{
  "d_expert": 320,
  "balance_bias": false,
  "router_z_loss": 0.0001,
  "vocab_size": 12219,
  "norm": "rmsnorm",
  "rope_base": 10000.0,
  "qk_norm": false,
  "init_std_o": 0.0,
  "optimizer": "muon_variant",
  "beta1": 0.9,
  "weight_decay": 0.012,
  "decay_fraction": 0.9,
  "decay_shape": "linear",
  "seq_len": 1024
}
Below are experts of layer 6 (counted from 0) of a mixture-of-experts language model. Rows are named router (the router's row for the expert) and show model dimensions 0-79. Each number is 200 + 40 x the weight over its row's rms, rounded and kept within 0 to 999.
Before each expert's rows: a language model's description of what the expert responds to; "gets" lists some tokens that make up at least twice as much of what it gets as of all text. This comes from a sample of Wikipedia text that the model never trained on. Tokens count by the router's weight.

# expert 5
Counting words and quantifiers after the or a, such as one, first, two, each, all, any, final, often before of or season.
gets: " a", " first", " one", "th", " two", " t"
router,226,261,208,216,271,220,175,179,243,220,202,199,142,211,186,235,269,176,201,141,190,231,196,108,147,247,126,153,237,199,254,152,136,167,172,192,183,211,233,142,156,230,204,146,257,210,143,231,192,152,158,235,233,265,178,235,211,195,261,164,175,196,128,152,210,239,243,215,182,175,114,221,183,177,155,219,236,233,203,229

# expert 1
Past-tense verbs, participles and following prepositions in biographical or sports narrative, such as made, won, against, capped, assigned, from.
gets: "ed", " with", " for", " of", " to", "ing"
router,153,206,172,209,135,218,172,181,161,225,287,201,220,147,206,253,210,261,213,168,147,254,125,175,208,199,228,121,166,177,175,116,182,243,227,268,185,185,270,173,177,242,232,161,209,174,150,216,215,103,200,207,210,240,161,196,279,176,235,197,207,167,195,107,186,337,232,164,216,214,212,187,171,158,193,211,180,186,254,235

# expert 4
Pipe separators between numeric or empty cells in Wikipedia tables, plus colons, semicolons and dashes in data lists and taxonomic entries.
gets: " |", ":", ";", " -", "born", " /"
router,148,228,214,240,196,236,225,237,136,211,223,256,207,252,226,225,162,219,161,166,162,278,197,159,201,240,185,212,127,145,230,204,171,166,171,264,280,246,203,221,176,242,272,169,235,183,265,153,276,158,179,206,208,253,175,143,174,159,229,122,195,148,141,160,264,260,250,194,118,200,171,226,134,185,239,294,160,175,271,142

# expert 8
Field labels at the start of infobox-style list lines before a colon, such as Country, Born, Genus, Status, Website, Clade.
gets: ":", " Country", "=", " Born", " by", "-"
router,205,191,280,191,125,241,214,172,150,229,230,238,91,192,247,232,190,203,220,144,112,246,178,184,204,218,181,195,226,216,202,165,210,139,251,228,217,181,220,201,161,221,270,197,278,248,145,135,197,188,156,201,177,198,167,218,200,170,288,195,117,167,206,123,168,188,200,194,86,158,170,241,212,216,219,217,147,246,237,149

# expert 11
Commas, closing parentheses, semicolons and quotes ending a phrase, plus joining words after them like and, which, but.
gets: ",", " and", ")", " (", "),", ";"
router,200,214,227,217,203,214,186,204,138,212,267,222,199,207,208,204,240,235,129,194,137,271,150,191,161,205,142,184,206,141,230,224,154,165,210,210,206,249,169,206,171,245,191,166,237,209,255,196,231,187,195,250,183,267,127,246,226,250,223,222,183,99,191,69,264,202,244,192,150,252,174,250,139,201,202,236,146,213,231,150

# expert 14
Bare space tokens and digits starting numeric table cells or stat lists, as in career totals and vote counts, plus single lowercase letters.
gets: " ", "–", " the", "1", "0", " D"
router,192,239,210,251,173,234,224,209,177,253,209,211,179,257,221,249,220,196,157,123,159,257,185,170,194,237,218,162,178,156,272,167,142,222,177,274,263,221,213,245,197,228,216,195,295,228,204,163,216,144,172,219,174,190,182,188,179,216,230,183,197,129,144,187,250,205,285,218,175,207,126,227,165,147,214,290,128,197,184,168

# expert 15
Number pieces in years, coordinates, times, page ranges and table figures, such as 201, 194, ″N, 59, often inside tables.
gets: "201", "200", "202", "199", "198", "197"
router,233,227,176,236,140,227,260,179,184,200,276,200,142,242,188,204,149,205,154,109,199,303,151,146,173,169,212,190,167,164,312,184,122,181,202,253,276,246,233,167,135,190,182,212,194,175,177,197,280,160,159,194,221,215,157,187,158,188,251,214,225,182,139,120,281,216,246,184,133,207,164,208,147,194,207,196,220,279,209,176

# expert 3
The bare space token before years, dates and centuries after words like in, the, December, plus capitalized name starts like Saint, St, Mar.
gets: " ", " S", " St", " G", " B", " P"
router,198,247,203,219,208,182,206,199,141,216,216,287,181,256,261,244,184,256,129,122,175,257,188,163,193,150,187,142,181,151,293,190,186,219,107,217,279,216,241,221,180,252,183,173,214,266,220,160,202,159,149,235,231,207,199,144,219,175,252,127,205,118,129,182,251,223,240,193,196,205,240,227,167,136,175,242,204,188,177,158

# expert 0
Function words joining phrases mid-sentence, mostly and, in, of, to, by, or, often after commas or in titles and lists.
gets: " and", " in", " to", " of", " his", " or"
router,132,223,213,225,179,238,217,256,145,184,278,227,186,222,263,244,176,162,129,139,155,268,192,166,214,257,153,172,199,191,269,222,187,172,198,243,292,226,188,249,117,258,208,183,208,180,225,193,241,119,142,236,226,217,135,183,193,162,218,188,196,169,156,139,228,270,265,207,144,218,168,238,143,167,224,290,152,215,239,174

# expert 10
Periods, line breaks, section heading markers (==), table row ends, and the verbs is/was in definitional sentences.
gets: ".", ".\n\n", " was", " |\n", "\n", " is"
router,191,202,198,210,209,197,213,260,152,185,242,290,172,213,190,238,221,228,158,176,138,283,210,204,162,193,203,182,203,191,182,158,185,264,173,222,212,179,197,197,213,248,205,102,195,241,169,193,193,221,192,245,186,251,195,255,184,203,243,233,157,143,141,55,233,286,207,192,160,214,216,243,121,211,207,207,131,181,288,251